Experts of a small language model: vocabulary 13098, a softmax router.
Below are experts of layer 4 (counted from 0) of a mixture-of-experts language model. Rows are named router (the router's row for the expert), gate (a neuron's input weights, with its number), up (a neuron's input weights, with its number) and show model dimensions 0-223. Each number is 128 + 24 x the weight over its row's rms, rounded and kept within 0 to 255. Numbers have three digits each.
After each expert's rows: a language model's description of what the expert responds to. This comes from a sample of Wikipedia text that the model never trained on.

# expert 50
router:159117149103106116085104143164152131106105086098129138103109149146158199143105114117146139078139155133163154127180159134180070106169145141123115113154086129139113123149143087098112156159098113136153143098074132121123129114181141128143157115096131157127147144146097097173125131147141107101122132141164125161135138100123117101138116122139118150093097117130125104118128110136114153145110115139123124151086162126095124162144141096126155137083135087109184161144129103131122154138119139096138090133121072133140068135113135126127143136127115111117132132116129144212125131155142102148133135148096149162115142129106158135140143105121110130132111127171127129149152122192140120149154
gate0:095106148137172137160128128135099170129130120130085126107143088114107149081158108160144094133146119127112146135140132125148123140100134143157124088160174145119105171128142125105139082141083089083143123107142141133104122096153119147117104138116110145167167130110126094134131126104081069168115134123100114113129125118162127132135121139140146088102135135101113085171153075134139114161110138150127142133133124087089161123146134101109113106101114139152150106125123143073129109113080100140119077072126115127150091134134131120104139120099096112098121132107129120175135110149105092113149154104158132109165103128149115145126097119073094167096119129135137099134159085146154110186133
up0:137103136100125146171103131138132179153140121149158138150152152120142164103170151142144136130163147164099140119129145105111125153094129096150138169105110089150141152110141113157159124143158083141128128145128118108119109129090176119104084133128120116129161136128129121130107132121145080144147136116099161077161140111166138119127132116134128169150130177112119102136154157165134121121121135185148103170112057146088110173102117116157129111141117125119111143113139141175132108114128133156133132100140090133132130159128139164141152110143128138126128136129112082104145152108135089133172115063099148177145070159104105137114102092107120121073131141125146138143152119148093131115193
gate1:115108148132104156122147068142138133184146129118128129119136130080116126141167112105138115137091140155146131137128113152170135141147116100131132128091126162175117110138139087144158087140105117142111183114110135140114117106145105132109132119109145117138147134151124151091088153128092095151139149170142126114095082155107130154137106166181154127147080150125107137134056097077133135110140151144118116106117130103115155119144130119119080149117125079145144121123139130147109116107157131083118141131115146114163164093135153147167122138113138102141139113133179134103130134110093150087096069084131159178115170120146139129128129163124114112161114148112161090172094123156146098162126
up1:082134125151131138146145095113186156123089141102132177133093125162144094095138136092100115140139115169141088163105123124134138184158118116143104106143112143114130147113109122118121118143050132116126112095151092125142123091143132101142182115135159099128163121110118083107147113141138126163131148141140146097125117123135142119143129120160122166124118160147128130120158143151142111148133132105167165125160137186099136123092136116160157161138118106082112114133077121069138167112104161111134101151110143113177135161144113170139121128111141125077135140148151142149126096164093133124102132113140117130185141150180118105153100147107143118099132095103144129168107119164119139099111
Description: Common nouns for places, materials and things, often after the or a, such as rock, land, water, house, southward.

# expert 53
router:118124131123130144124167128124131129105164155112162162132120169152148123112086089119142102152112118121135167122136123132093141118135122108134085141149127115107118176126139193149114143168138111164094101144100144123116138177123152137123141164091174119140122115143150148151081137105118121197124134119136145135139140184106142116146075148157096108162140143131114133145088141144131146085137068161079125121134123111106124126114117175173146093140123110156175113137093124106074158117088116147130091124123098142168155113147147126173149118100101088115095115129140118095162132093114131147148155115151165107153119150081143147133103111154167132151151146114135137147147107139149150129134
gate0:067141099090160103169133156145162094083100131121126121106118152124134095087116122107150126096114098117120100159109127123123126149146108098182112144114160141065106147130125134100133114103138114121131139100174100114133098133101109117102132102115160103147124129112137094172161134153110092160136113085141129154123135128114127076166147102149107108129120106100130110104119069148125114119144143127145110116117135136104129147145128084103146131142144166136138134144132170125168144125139083128137108116130168107185140150117075085130156132127154138096145112078151132114080112127144158124139093169069124114103116143141135112109172144154110105096108133075148128101129133116104098166108
up0:146160108149114118125105160195138107121159126139177137105141136150141102139146170173098197147129097132137125055117122073161158133122078154158126105126116121137121095075120149152148107129149090098117085108137108137112116117146161098131134151138182096133141120137147168121112134131148124132135131123127146175142108154130108105128122133085144148117167106152110121173117149128141138119139154136115170149087111117140122057139112182128147146135127100126162112128099140158096113128113164140095180157090132128123123131118142151171118106151105153162115100113115106122147126100124115119133149146156107105146133146125133110133118132138131143135136074183147149112100094131141164138142
gate1:158082158176146149144174116146146079122136110153122102144116122065132113120124127106132151162149135155169108147147152143137098135153113117131111177095090110112124139139117127126139115171154165124144174126099102132172178149131124127139151104120120181144164118142142100078150194138139158100143146111132134112133146139126115150107150091153128150132124127158130115138134106148108136140126142157148114129168104174132139126126133128124131147153127095121145146099135140135141136153146115135159096116150166122109130146128103139099147132072138123130117161087193080124141107113109183129147193130145097107159121143121131130170104155120152166145120130113090159086164126111163148095122
up1:132137109109136144109151132129100092152101109131116109118142144130151099133135147111097124159141121114158153101129083151165135130150119146130168134140126145173170123110121137109174123145153122138166095144132147181109104136126124124090147188130130109151148127158106157123108126133121159119138096127112131141145159145050059146114095173156175142122127123199106115131140119117107136126158142137128144143128125114102141134147121137147122102104112173102161152135156115110116116149165158054107153144086115154116126100132125149165068140117176128105136123125109125120147143164147116103153115175075140079122156127103144113193135104118139125129136129111152141114133127120150166152155
Description: The word to after verbs like manage, willing, able, and modals would, may, will, could before a verb.

# expert 34
router:136159120076134123140112119146187130145134128130163107141113145098124089147104105146139144107123093124138102126112114073155122147125135127149152150156114155143127150107157144099140105120145095145139167099116167132189129101139107093097112144147149128128186151154090116110130135097103120139146070115143132123142124178126121133134142119171153163115149149125109146122127141132144128130094142103115118109168135165113100088142094149131108124114116114117089169120135138135157143137131118139149130140151109114133115171069138105109090143124149147127134108128113125167085142152123149159115121117087135126133099195162097104148143163107184135108114125064103144169070151094099116088119
gate0:114144153166117129113073159123146123138132126107098130138164107162163135134161115095155145117107134111122134112137123158140136110087141097083059108137143080126148112112165128147130134134109135162127142114154102142126139160121144118153116105092146093130111149136174138121147062097124115138135120142135102135123175125146169144149148125126105130114108061121129092158180120115156178059102128118134125143095167147099127133128170159160140145135128131110132066091162108119137148086136087143178121161100132117085123161141118143122135176142147152140086122134148137154162108133119155152110098131160124107111084132138119141126121144133137127126077098141129135105159121113107140130154
up0:136130163138119120151110130140129140153117148095105104140140123134139134175125113066127178164111116103137118127150102163155111109091129121109077166115150107166129116099161138101125116114138133193136136113140119119124118138170109110154130144100105117144126154151132130104118074109155143124121122162139138149093134169122171130125166134150108185147124116155109104152150095158182107109106134144137113137146131123145112143122154109184132168114121079151092086097151133100148130122128122140104112131112149129096159145117128166112142116120117187196116148126139170140142103147123108142134100125137120159131064149133113130170188153125144142125078126101108152098132157081125123115149
gate1:162153129141118103086140144110166143083115134146163139128074159121161130170102120093106075106084140102138108149102145155143122124114115081124098126112125140148122116122115094127140137106120140140132166129112154119130136122087080118140095109163108149088147133128159141127109119155129177163153099134174131106074142143146122117107149161142171127120172114120148126136130141198121084090129140100138132182118177151122137145110116148132152139156118164130127143163109110126170124136189168127097119147141105122089114132123099134114134153131110160108154141120127126096122119092123134150107141159090088107106102109083131109111120113093155177117109083113084115151114145137116145130135
up1:142147119136148129108106128137120128157138117143094134110154141089186189065090144108116103088127155104110135120168153126157111148133120166103078164131124147141101125138147119140134147099164110108121086116069141095136104125154140167139137132129126123146140126134123143124128067112132124095140158146115123126116141145132135178107112110132107115148111089124106120122105108136141143133103135119157098131138100147091125172138106145163134129150055095131141121113125117157126169165126177132078148119159155151173136097136105122137145105169132146150162125170153173147128093131130127108116043126116100113136116106132134099138150140119095140124134110137132123106104110152111163170081
Description: Line breaks and dashes that start the next field or item in infobox lists, such as Genre, Length, Kingdom, Starring.

# expert 25
router:129172104160095108137131141148131123132102139156096161144106084170111109159179113123123148097117160139104102132089185090131149134093126136137128099156100125153148175165135130140120130094105166141172113132121074138080149060122128148128101132121127110097138173135167139115160105122157153091116102126099150136134141162138117131146145150107109122163128170164126117150136156130098182137084134101107154123118134100120136096136124179130118113168077134103146158121138117131122122111141152102131124154093123172127157124137100105161115136154088153113135117163135153095107149137111155121109144133090120160151138153116117121124117160149093138160153110169168129163116120139162144121142
gate0:126173125123131075088136112114141151095118089162117133169105130122108076097118151131098140134110088123147127120137142067083128138143131111116118136103088105145078148103126174155102180105091084136125140121093160110103129115136140127148104143117156102115117191095133114101112137154110088094144104100132153097132155093134142100099118154103131154080121108139122198121152101137142107111122171126104155141149157142109101116086171145130159152143136136118125118125099130095117105098107130164139120198123118125119145132129130154121111100109110108122154147140138128119122147163111131122113124176146105174127134079140118081170103145137150148117115124122108154157136151108126110101125
up0:116152176141147114127141136118112139087106119136100144192118110138097104103127110155140134161134095139120125117115182103101153178123135129160102112116124142129085153122125123145117117089079111148082144134143109131168124152144141134132188124108124136138126151126121103079111173137123143128142149085141103125122196119119136134091185112086118087122134159112117160153126163109116129163154141160137102131118146159104127135109144109160116147098112146145108157122113092073114107155138164149141116177106150135112122112164141122122128152119102164094092151112109136155122118174145128109112138163155148140138114118139136121208085144098100162117175113133116150120128136116135103164142
gate1:110149105119160140122117096122133123077101133157112160157138111129149087072134134157115130117106131145084125141145152183102124156174156124110113112119101154129110118101100120159156090154098143111083139121121141091152117110154099121120123089107149141150121118137111093133155111104138144168092166131126134078133100123109145123101161090139087144112104113105161125111149120180111103161113163132140113109110094128136111148088162087114138109090182091124127129137148113123155117093072111148128113131180121126117155114136166128129137139100104113125116139116154130139134142086147145099122141084157175149154124111139111147106131151096108165130096180138119163154110129126148156186135
up1:116150118130091139151083131119127114130142134119139151123102094123103125150136086141153115146124164115126108063150131148115148178128083095116175121090092122124114104105093104094161103101110156091094122120135128116113162136104088151112127136093191113125093110180160180108130138133164122082176095134142135150118119135113146115102085136110121122138134143146115099134113140125133136154148133153087155153113094147133170118091124131120157128118138173141134138139125125107141122128165155107097142160079136142074118139153131104151093140129122132148097157074119131137123131129146112101139134131098162105164097146075107155135128113093092119144145095124188153154149115135106162116119
Description: Articles, copulas and prepositions in running prose: the, a, was, is, been, of, into, especially after verbs like accused.

# expert 0
router:148135137154108096093189119134113097105097113183137111138091140105123114139123162123110114145117098127102163141137116142184143103116094150147127132145134141152114131101091146156133144137143110099160132138084087092153107125129162146156095147109180164124127145117151144133055103143144132129156105107169149157113131127097114089088116140136143132101125113148122102139109131131105121093114131137158135136109142090155102142134122108119131120102133144088066133130143062129165156149110134171122086125164122134090162151131116170090140094133124123161173141132146081154102155121152097085121135109126126130126146127106116160144140124132185104162130102131128094106125124102077129125109
gate0:153119154123133139088133072160086112143101160121125149117143163098122109115129126133133126112143134186096115135150139177123134075143157119105098124157102109124150106104157125129150130164130129135117125148120128098117115128152143141149139113162168120110147145144077163113133125109171124132084150147097156107136110177124133138093149117089135116142120127089138130106133130115091156114116117157172127068149121117166098129117123156148103126125108118116139128073121126120115110162104143128156126136138120139118099105160076123138090110134098088089114218133112131156172152121134088154150157109134159165106107132102127152132111152127096113138179124122165116136121151101139092190116
up0:130102100123142148125134123175108096124115154135108153132148138138066138137113145101129098134135115131115100133148085156134157111144105171124107080141141122151179134107138111137133109100131170140125132137149105103162138146097128121227130091138173110132159136152078125106142119104169100127096109179117149126129136098106129141101140124102108123143140148129138102082100123073114106106198126132133163156196114157121128118120149132159109150126117139099111141081143135128120136139143139115142078169096127109101107132160099115127118140130115143151145136160149137119144121138125116124083154184127118139136121118096122174157130160112120108168152161093090150135155146132148114138116
gate1:153135135141143090097160099127090137104109127109150123108127113131143135098088138092108128130136148164167106147138127124157142126146118133112089152130114100145139130134125147147116154123165144143136145148134131154148182109088151106157096112159135122125130147107134152142119104127175159111163138135131123141129094170110123089086108161159097155133097110155113132082142093137103135126120122141144156168061108089180129175184132149124125128174129116135096139084109140156162140141114132089110110105126105103143142133113107131142128120110123122141168095149118183134092080166134131147138147119133179121149154189085139124143134113147141124155141132132149126107119119088073128059111
up1:103154117133127163175071145113136126161143170128120114164147139122142139130114087159134133125142100105093100129130161130099137144138128124132164067142076121116113124168103093145121137141076141103117103105124136122136101155166101107110139115091113133110123156116113120150132119119092117141105136145098160129145166070121149130159143102160094073117158121134128098123089145129127090148125122124082157145154157143125118094115089108149134121059107131153133120120169138139080141140140113149158140179148134143130114144176151122111148145132140161102137129120175121132171142145123088145113163154133137152128133083169129158105142151142103139146135176131115111084129135152178128168157
Description: Colons after book titles and track times, prime marks in coordinates, plus adjectives like American, British, English, public, political in bibliographies.

# expert 49
router:121157083152093118097151073133117139126157138096109153152135146084148149120104152114103137169135097162105132121138135163139125154161104149120093120192132168098140161092062133116169112137122136155108111138143122103125199118116110127156114128126186108134106101153145116112089149108164128133109163112161144155136128132084135114124143131117149134169185141118132130144136137142130155120125120157167129108127095111140123166125102175177156137122128140138131130068097159121138126093117127082141063126160100160153105085115099154109126158086130112132120103164121155111138110137104107145113115160143135114146097095127102141149105139110117120105127115121111141118151115136137167125136
gate0:153175148083177110121129101154122132161130115151131129121126110131161160103097133121133133159101119141097131114109130186107119134135121131106134164133100143170126117090130126140157122126126105104106117101142111116141125140157154141104163119162136107133165124114124150094120132134122115125102121148145119123123113103166122115105108147155113143154116107104139097098133097126161114140119114198096111116071115162160153165101116054118123124107168145150185138098065112159127146131128127173136105102111166125166158100096111141132127158107114099194090123123153113117148129156124108162161126121141121141120161120131074154117147130122101187174097128129087147160130112155117131109110
up0:105123151181122119096111142131160120107162136171112133140104080131124117177155102115131159118146158162159125116171102124160147126090104155104145140138132107115117092111145176115130174112159100143097114116114157113075109169108125104128116126106113122149104131121116116117093122126148103147117174128136075149165119158140110089136143144068125084131158120127106117153168159137138152118130128087140147177158140087152110057143132187148129131128124090077103104095158133103110140125084142127138109165104143132108114140122123137146112151135117127122138139149127095144128131124090147128170099143089130149114129125161136113096081126097117128143147099099106109107141109089094117141133
gate1:131047170123140133098128122143081129150109151128113139146157143171099092127171150080125124159147167130146108062144138108117148115108122120132112147143158154133115128137110102099137103101121114128158167156118140121125145109116062112160128154107137187115103135130130144117127160156120135107124145125117112079121106127127159146103116090170169150146144152119104104098128134131112090097107161120129120145120110111175123116098088134149087098118124108155126138130152129102178127158178107104086081124129119119135134122152121160099142087108092130124144104122121170114140135128110108139152146091096094093138129087134123150128153119144162104119128162130133172118171139140160173106130
up1:110134163131127126122161123132094130162091134160111139122148153142052100136151138130107122140137118138134154095165113129102099082100142094148150124116135123122124143154143122075156117079106117115102133153138153122119117083160102109093120136079143162115137142130093111122124114131103130135085137122102135082124082104142096145120163135121127103179117121152157118103123126136127114103091112127137152121143096127160104154117119143106144098092139120114103148119100130070137106151133089099132090134090138136127110135162154143148180069133135137081111098138151079132132136106152058107185129095128164125122169136141126151095124156114128150142115136100097098150141172141147127094106
Description: Word pieces fused with a trailing comma in lists and clauses, such as individuals, lines, Rome, Battalion, plus and.

# expert 2
router:128131162156112143070132123124142096144110120131118189114136108123163130112081128121131149117113192129133166137148090121142136139149108133087127136125121121142127118108120141092147115107093112112135109110077079169120133103150113161129144176135106162103092127102097162138111086132128098124123094147152159130151140122143084108092092162126133132130092172155125139060140163183138111134110114102135120145133131114118165142112121132111157108083140148130142144131068129090145141142107163130139122167112105137126140139128152117135117123093148125108142127135121131168146139115115111086130086112142149145139183091104149123147111082127168089142114083124170094131140079115172137133112
gate0:112136160101152145107147132145094132171136154133137127117174150156109135120129143142149149109121165082106152089135163120104120140135078124125135114150133135125129142118146080092131056141116141157105116125137137144150119106151065096098114140098093143149132124156121142153149161123123164117150122122094110106119118116143137169122135127103118162140166096150131059098110151120103114080129136138135089156141140108118145117120154188134125145118114125103133119113127180075102122106129196068083082120105130105129141132110156118112134124148115142133140101167129103105185129146094121162159114166127172136091131108137152095134087155147147110105135127108112153128118112127151115146149
up0:103144107159149121149153135106135128111142104098139109129121147096132109079125139135154130169115127160149110194121141136118139149132144096113161118159168124145119128107177151153127162154145149127159128153129112130125135139115130087130085100111138138146137117103076144137122124141165141131124140137123143126146164149137177128118130090174139155156173090124156149138138111115132150146072164153160175162113086132138154128107161105084131161173125175162126089132119082158130089108162119145116144127178111146144134156123103114092125153084120150125134165091109101140085140143150124112072115130112131146173120126168098147140135134154125091144148098107144116156124133129190147127135
gate1:122152110129125151119146134121151095134153149093119133182131149146129141103123153090127125111090131165111127127114131135144112131122146119124132099165149164167170165107132066119173104072059128114136147132140165135140129141154157162156116108104152124125127138144125154136122083122131110153130125133114132153140106097128111149135132144141130102106126127110080130194091115146086128171124161127131095124129083144153099076131105141107113121091116113174167139132170118148131130175129145110144123139133143117143092117105107140160139118129163173117111107168127111125129107190138104147182101137126159139130119153105119118153156128142073150113130150146141095161154104138128117207127
up1:135104092114143147139121127139087125146138114132197125122104168138131140144131167134134116093171110115167143118118159150139101118154143102118132116122153117107167082129150078134097127111145128137124137144134106111146114120097105139091138128170124117137076105096159090113115150171118124125103111165133118101140140114126169097156138130173111166170129150106132117095088116124160147103138129117142143154185142152145132169132140116162108127162143121146088110107128126128119138086125123105165133109135141118133096129144130114165094129078093107132134131057082166137140136083137136088090123137159112120085156135085122144132112140096168074123126128184113133109142143157121097092121
Description: Word-final derivational suffixes and nationality adjectives, such as -ist, -ian, -ical, -ary, -ative, and American, British, political.

# expert 27
router:093111131120147127105105127086153127132124142130111117151114116126148097112115150122117117123115108102119118073090124114121190128134186083075129114142169106135131118171116118145155134134119134109101177129119149130111105143126118126119121129111088095160125140137159091128148109135162128119082153110104130103175085122140063134142137147164121127150132137136112118124122144118107119147125060140172124129140090094146133124167125166131093130124075133183120132150137119126155073111115147100140126070179166158132118112164119113158158121154078145105101115114133161109100117157116162125108128137112124122089134135151117126123131139152109127143148171175126144150127146148097194106115
gate0:177173091140083131141111115121156130152132159146150147122083161148157062148115113107149156150123144126152116175112141134122163155115170085116180150144134124105114108113136148160086135129171170107150170112138123174130111123153128090150142166101145104095149155152133163125126088111116133130115132163119144105126143107118134105110138126194118151113128134127124147143134114095110108132120163126143125180155125088125099086146151109153101124111099113154137150138167099147120130131153132097135133148114144110078100109066101147143170118133135116125142163138119116152135124116124139114145126149089121101099104106095144120157098130107136131134142134155102174108136121122105149119047
up0:138131159105134114129171142132151125108122134132108117133086086126105104123134134109128158103111110116142145155142143136143141143120125144120148105141101109126125093133141154163098119138087132132132141145136077129141140103131093099126135112120121114101090125106124105101143115137114204126068143089173136111088159140160171155132138148143103101146089116112137160151136158142124136111110164152123138108151088112125166131135138110173135144188123107094142115139192120124127150121127148190102091166176129140099158178115113120130100139114107155145185148114129099116157131122128172111113128059109105103095135098104125142195123125106149119160113125143108144112136121118146078111100
gate1:185135149144098145097132112145153131108133151137097098146131155129142104078126104140160144106131097111110111151133124115125137113128147116099151147165151121153089141112114111134137131175078131137187125142097106102142133097142095135120173128144183117092154165086119136148158109149141169100120139093140165103096098145119149106119124119172137080112125082153125099113094133174112144107090099160156144130136164100129124104064119159120123126107102140125153169158148106120111137128162093182146123144128106132137094145071096094097140100137142090130117121153138102110124127124131111134141092161124096166128143102113139156141099151094132121144154145105123091093146135143138131094116
up1:108113156097142147118130129131105182120147172149170109128131122116130152146120163132130120166111093118139128111162096145106127133114151150169132109117138120118107119167113118136136104133193178153108142105137127131141143148108102131121126163137130119150117127184131102123135146122076107118115129122133092061153133140126190119168173144164112144120118181140107133152147126089106119113131137110103113107202106151109101160180103105134143118099154136173121116131122110148119113138144133135131082095113135133105132160135158149130141168141109138121109111058109126122112110129167161139142130088138134105072115108131119150106166110146170143125134116129142087150075129070130115132146
Description: Mostly of and other prepositions after institution nouns, such as Corps of, Chamber of, Army of, under, upon.

# expert 58
router:106173129145091114106128122191106064114123140105131153138110150162136164131142121116128182134115089129153156112098156135127169143092124137163143073158119157152124118126088127207144147155127115139103112128112061129151126131137118120148143112140175068136131122110147177121132163141132135107114134114139134134135184149101121144124135134144143135132159093091115114120170117099134183140113134135077134131132128124123157071103135112167128177122097139141132107118120140147111138150123129146071083120115115154127084106144152135125134129122159146118149138145100136091097156104126093173111114151119139106139132105099103145127126099113102143155168138151152135107167100137126148136131
gate0:150091114141089111127116119146156152098114143127150098097125162120111096165141180123131137142064160127136138161103132104122140105132120152133213155170115125145076144093121089171140117127099082138144114131095110107162119145111132126088135106088106088122117144116104130149107132175096106149117106140124092133160123155142141115133121112109162111103102107126183139164190113114148142161134156160170104146145132120118120114133141127123114123123153109168112102138092115139129172161106125122124101126128125135128067127118075086135147125072157154159165139134150107136121120174139131111131161147084154121115115119136127129144136151126113123122094136148106111132162095148133093110146
up0:196145124127118112094134116101125147145142114122123128159122151130116135100141109124114105139175133144157107133112126152148139148161099128104091132180133153136128156155136178125157121136164146141158100124144119151157176142137120161157121098110150147104100134110153137115105140128125131100131173115142152125197120098133165133116129142129156121125116184171172128174099129119090123151133133114149131133157138146127168124115147150135119092092102103094077168111135078127109109077136144125140097115111124122115184125100131094097172156111133105113142140138155195112139130109084148105131149114182127126092122147147124126156127126118148077132124123075169114104114159145102135119160
gate1:101174122150117079123127107124147166141124113152129082152125124169133107142104178107135133157142125103093101120153100146111137142127149119138140117106159131141146114086127169123147105103168149098132158113148111139124137120111125105106111162133144135139087163110120166142160077129109140113186119110112144084116138116162060118127101158119086139098128141123101121094126182127127093151137127133138141084090134128173123163171098148118076098149140130186126118125104134172146174127106073139105159153128135141141141155117158121095125092127127145126142138140100140116131140160079130144119137152196095101137126103076138101133171129150138118135124097127117142138149114120107141107127
up1:115125110138082119171119150151107120170127116095117087147108067117156148124187162131172133097101104126133110115124125127143099135141109102110128095121117108087109117101147086088105154123134141133127151128123133121100118110124142157126113152165154181118115134174102094110122113137133135130116132165134105187134152099139135125126134119077161131101127115147134139084099120136121103117114100114118153139123102098103157115101165154126139145107122178126123091168111147122116143100142153113161120165123149117147180108167201104173118128119121085151123141161150158133168112095152129142136126143177098161112088106101161180116149117120141111087119128112112156164138103144113141131118
Description: Coordinating and subordinating words that join clauses, like and, which, but, when, while, after, that, with, plus commas.

# expert 26
router:129155096085132135138127135093185133138136111091122081145108131138116086119163133161144122106106138138112140123081159128178146114126139121114109147155116100151104149142144126179158127148112143124155104139118118124088129147149111159116129149118177147129155157099132097143139104128148080133148113133119164117203121163144104126145140122154167115155118126116088118121137113157119139197096149118169116124141109097113151090101153168082104127119126105111137137089140147125160128108125139131128121100164128150163145101161115136141125120141109104088124115158115148150107148177146131060121123133116148197112127151131089098122152157137110095123112164109155116167111157119158156134158
gate0:176170114125131166099098131162131163191159088097119148183122093156174123145146137151105162152153180171134078117124149115145158110123107105145128132156126118108110154138143106130130079144142112139094101118117102128140159096152133111122145167126167121108159178160140145112114132108161132139132119137117131128145127174150131130101157131164094146152110140126136107149127150147106126139081136149128100122104136121126091137172134130162119153111156153118118118122119124164109141102131138115094135114077133125171132170106167138182118133141139107112125152155103151145126118152088139121115112122174141124155127142086103136170117073127155129163173125176089113148112116117158111128153
up0:145092142122151125146133086143093133119103111116104125159130148129070118099151118158134100138092123149104108117120070144106107164173134144121138149144111122181125120132110143100139126116138113129122127123119142100138149163100099114144080104105108127106116075115104133152127122109109127130165113120100163101131105086073117121082099145181148135128144160116141086166100121117131127139135111168165131102134137122143135152138103124084121080132113133097128135157123157107152124152130069115159098091159130121116066078116081132070110119164128140129117046147115114120116125120149124106111137100095075117122120154126103140102138143105135115141111110128140118115127132131093169169112
gate1:133140149134126148138130159169158110138148145134131134154094145089137151160153115142103130090129156128088071103114175178130138180118171148103136116143124140147125123097157109123137093128128133113140104119122127156122119105153079096135134127153132100114116119086144184150156151099130100075118113135114104122119133142144116122130110119162143181168116139147109108142139101152148087124105155111069080135077107133146116125182127162134059113058121129127151104140122121144158115134150164114132135131121169092192102110093128150117126113154140138117088120147122109131133124114125098130169122123101140106155132155127124132097124130169123143093131137157112117123117123134182148160093
up1:129107141118108072154163104126119166151100153103143150159129126130123108139110110115108115149125126120121167135125110090105141117146145124105138157147171115147125145104107144076111154108166139110135102162094145148147110128130115132174139166157118168115120135162097134147123091139148097114143181174141091167163143145096112092177108137160131135146146140159110113100132112146103135124123113121121179105166171168085127136149079149100112153144088140157118135125139139122191130136088144126154180122112138127142125147115154122117132086100120120134039116134153134123150143146143110126134103163124110158170148155110156170114133149154117116160116133119182098137150138147120139112106
Description: Function words, mostly of, the, for, on and by, including in infobox and taxonomy lines such as Extinct species of, Date of.

# expert 60
router:127201151113137149101138095150148102161123149103140157173135171126092112114123134101151164150125063170138148149129152148132149131115150138119094108160139144112099145106092151111161136154120098140109117152115098111149159107119103135192144059145155089150134106130164127103144181099133109097130120104133129144137146118092147137105110131157142103125156131091093143104191151120139150122123136119092148119144112133142138111095151116179103146130119139120149145144108132138108099117133130131118069159120142149133119092151163128112093090128134119143117127173118155085132131093109099147099106154121142068140137089142113146161124120076121146145126181144127113136126110138128148135132
gate0:137126103126108130123080098125114131138121152114091127186149165154116156114140138146122104120092150145114120155129149141118109186131120158120205116178142136138093132132129115144128152127116145143168149103164091128094099126150092135186139099118084126090119149111132100144155107108111120150113135165059133102151117132141150152092109114157130100148135166176167130186107103114142126125105152131158140125128107110135130125113143088101116074099113119150133148145107106121139153086132119118108086119126091130161087135132137108128144142152151148148181132119103109145178164129100153107127128142114115167144125118140114103148118127105098104152092168131128122131135104143139100188151
up0:137133131150127110108155189162133079132151125128102129120125160184127152143138095120070152087115132096164096134062166162115167115126109132134117102181132191156136126163105148164131123101126167170151106163142103076156135119183153130149192100146157142130125139139120127109118146120096117124126138126135121157149117104087106162117113119137147097147132128124139083144099121135150129121120154124126115122108078130113114071144158121145116133102156120161133101123134147132128140128142139127167116100140088124166101093122140111122106163147092070125130150151122140106130104142121142137106113130138111144111108129119076088161139106082155124129127170123137140120113161140162135116123
gate1:094155116130141148158117081153114095158106097173126114155105153104141133115121096078148133145114134116094138126118103118129110118156118101137120154125130123162131114129112111202140145117139123143119130131140114106145149129155195091078125159112115144104148141136141075126101094115122105178159133096090106106131138115094105133110120169120128117131130108085169160108105151180121100130084110101167144164187118108102135124098134115105147131138145165126092117149116118078144178113104146128161133115161147115157100128090101125151145104123159189136128129138107174156136140136094144114151107138109073122104113124113099111152115152125143168123111144098120141127140155126105119090125
up1:076158083120166147115101128099155147165150115134133137196129131148106108129138148117139186148068121118121108077107113160097126118087102153133166140120127123124082151119124106109175092109146086150107158107154119148143156129108122118121117112142115137079151077147140074110158127138135132131150132095168097112095114111145135126104154176153126104138140180084122127106152113069131144143142120098120163129168130114122139151070160113067109111153102117131145110120115089131135129174148102103119140110124136140153133123145124127144139098166115098108160125120120151133157107093112140134151174154130119124118116121120145107146098124138120112147110150145168144104133150132109128090123
Description: Coordinating and subordinating words joining phrases or clauses: and, or, which, that, where, when, with, by, often after a comma.

# expert 1
router:160120156154151159127181132134137129159126092140119164155151075122144149116134161110109165160105107135108140162108122146159143120141127136167173182127135151164121118119109106115147121075118086131141090103130118112161149097139195161175155122118131145140160122109115178136128112116174131129102120085153132110146112165077098133100117139149136143164124134129133143157129110109155124120111152126117109141143158114141156116131178164164111113112110104166106197107118153130153088114147149118130087130110154149146153121118113116144133094155094116087105137132127117139095132080151113155145113133131133126175173131145121166134095066147144118123141154116121109112127120106165117145118
gate1:137116116132129119140114157128148170109139101112183125114116149081116138132148190139114138111118142095107130149092128167161141155102147116151109141080150127121141134165115145163131168098124118166075156138154111073161116166101135171109101121153132103107134135147143148154119160183138137151156116116124138101112112165145141148158129127078138168115091096158120123128148126137160095116107102184140116124141131152029158166138150160160090143137135120145109128155112137145106111097084139150148112104118173119140153182148126140137155163114106120114129154119119136139149124104143121150094134127120144127118140108086136121123132102180103115140144119106106169149102126117149125118140
up1:102125077173097109124119123141146127136109121078156068119157192147112093139098150116151132133091116115067175171130099137150141135134111107151129113148141124134127115109119139122104130105149090139121152105115119099138093140138128175123150128110149130149168137101125124136159153147118163169150104158123146131149159110121154117113150148115136116148112100167157129106135171149128112161130085064148143120134158134119117151122126102130107132147090139052112128165144105099104154127068166087145135174142148107127108158141093138105117107109099159128165127105134103122109143109131147090108150132105153098095106105130129115137114138131117076129129141108184136147093132141161123122112
gate2:092080152107128130146126143111128130072149129143153119088140113135152108134128122137071145137173123127174142128141116102143134187114105129106151131098131122118119141155123130097092135125116111135086142107127154153108173123134101142174132104151109117088164123145155102177126144112155154150173113120084156116135131157157116132128135096132125123137114188144166149124128126149181112123130140150145100136117150158121112130130102172145093166148119128136127137101141145132119132105087111149124116104112123124123167177168176120090129174093112148121133099082148144133135132108100082127152077142163156157175116143164137157148123111125112099136106162166176079133136107123142126093143
up2:106134132155139131145119126165156159120171132085143098119155109121118157115144121143144141097115156163124112078118131130152130128106136128101130121111156120135135103124139122097131114146137154150130110139145120131118125187153127102163114145141095143108138174145147165160178135100126162123139140127112113125141103146128115175137127131095139140115096127119129109155182081135099135151100118102123153116114123166158082126140122144137071123057147082091143185109078125144125126143134110142125140118143089101115169103117079119114107177092123128127130122129160111136093095081128122087145178140173119166156104156139133159160101128125108117109119185133108178131120126174100132156143
Description: Tokens in infobox and citation fields: born, died, age, ISBN, coordinate ″N marks, nationality adjectives, and "as" after verbs.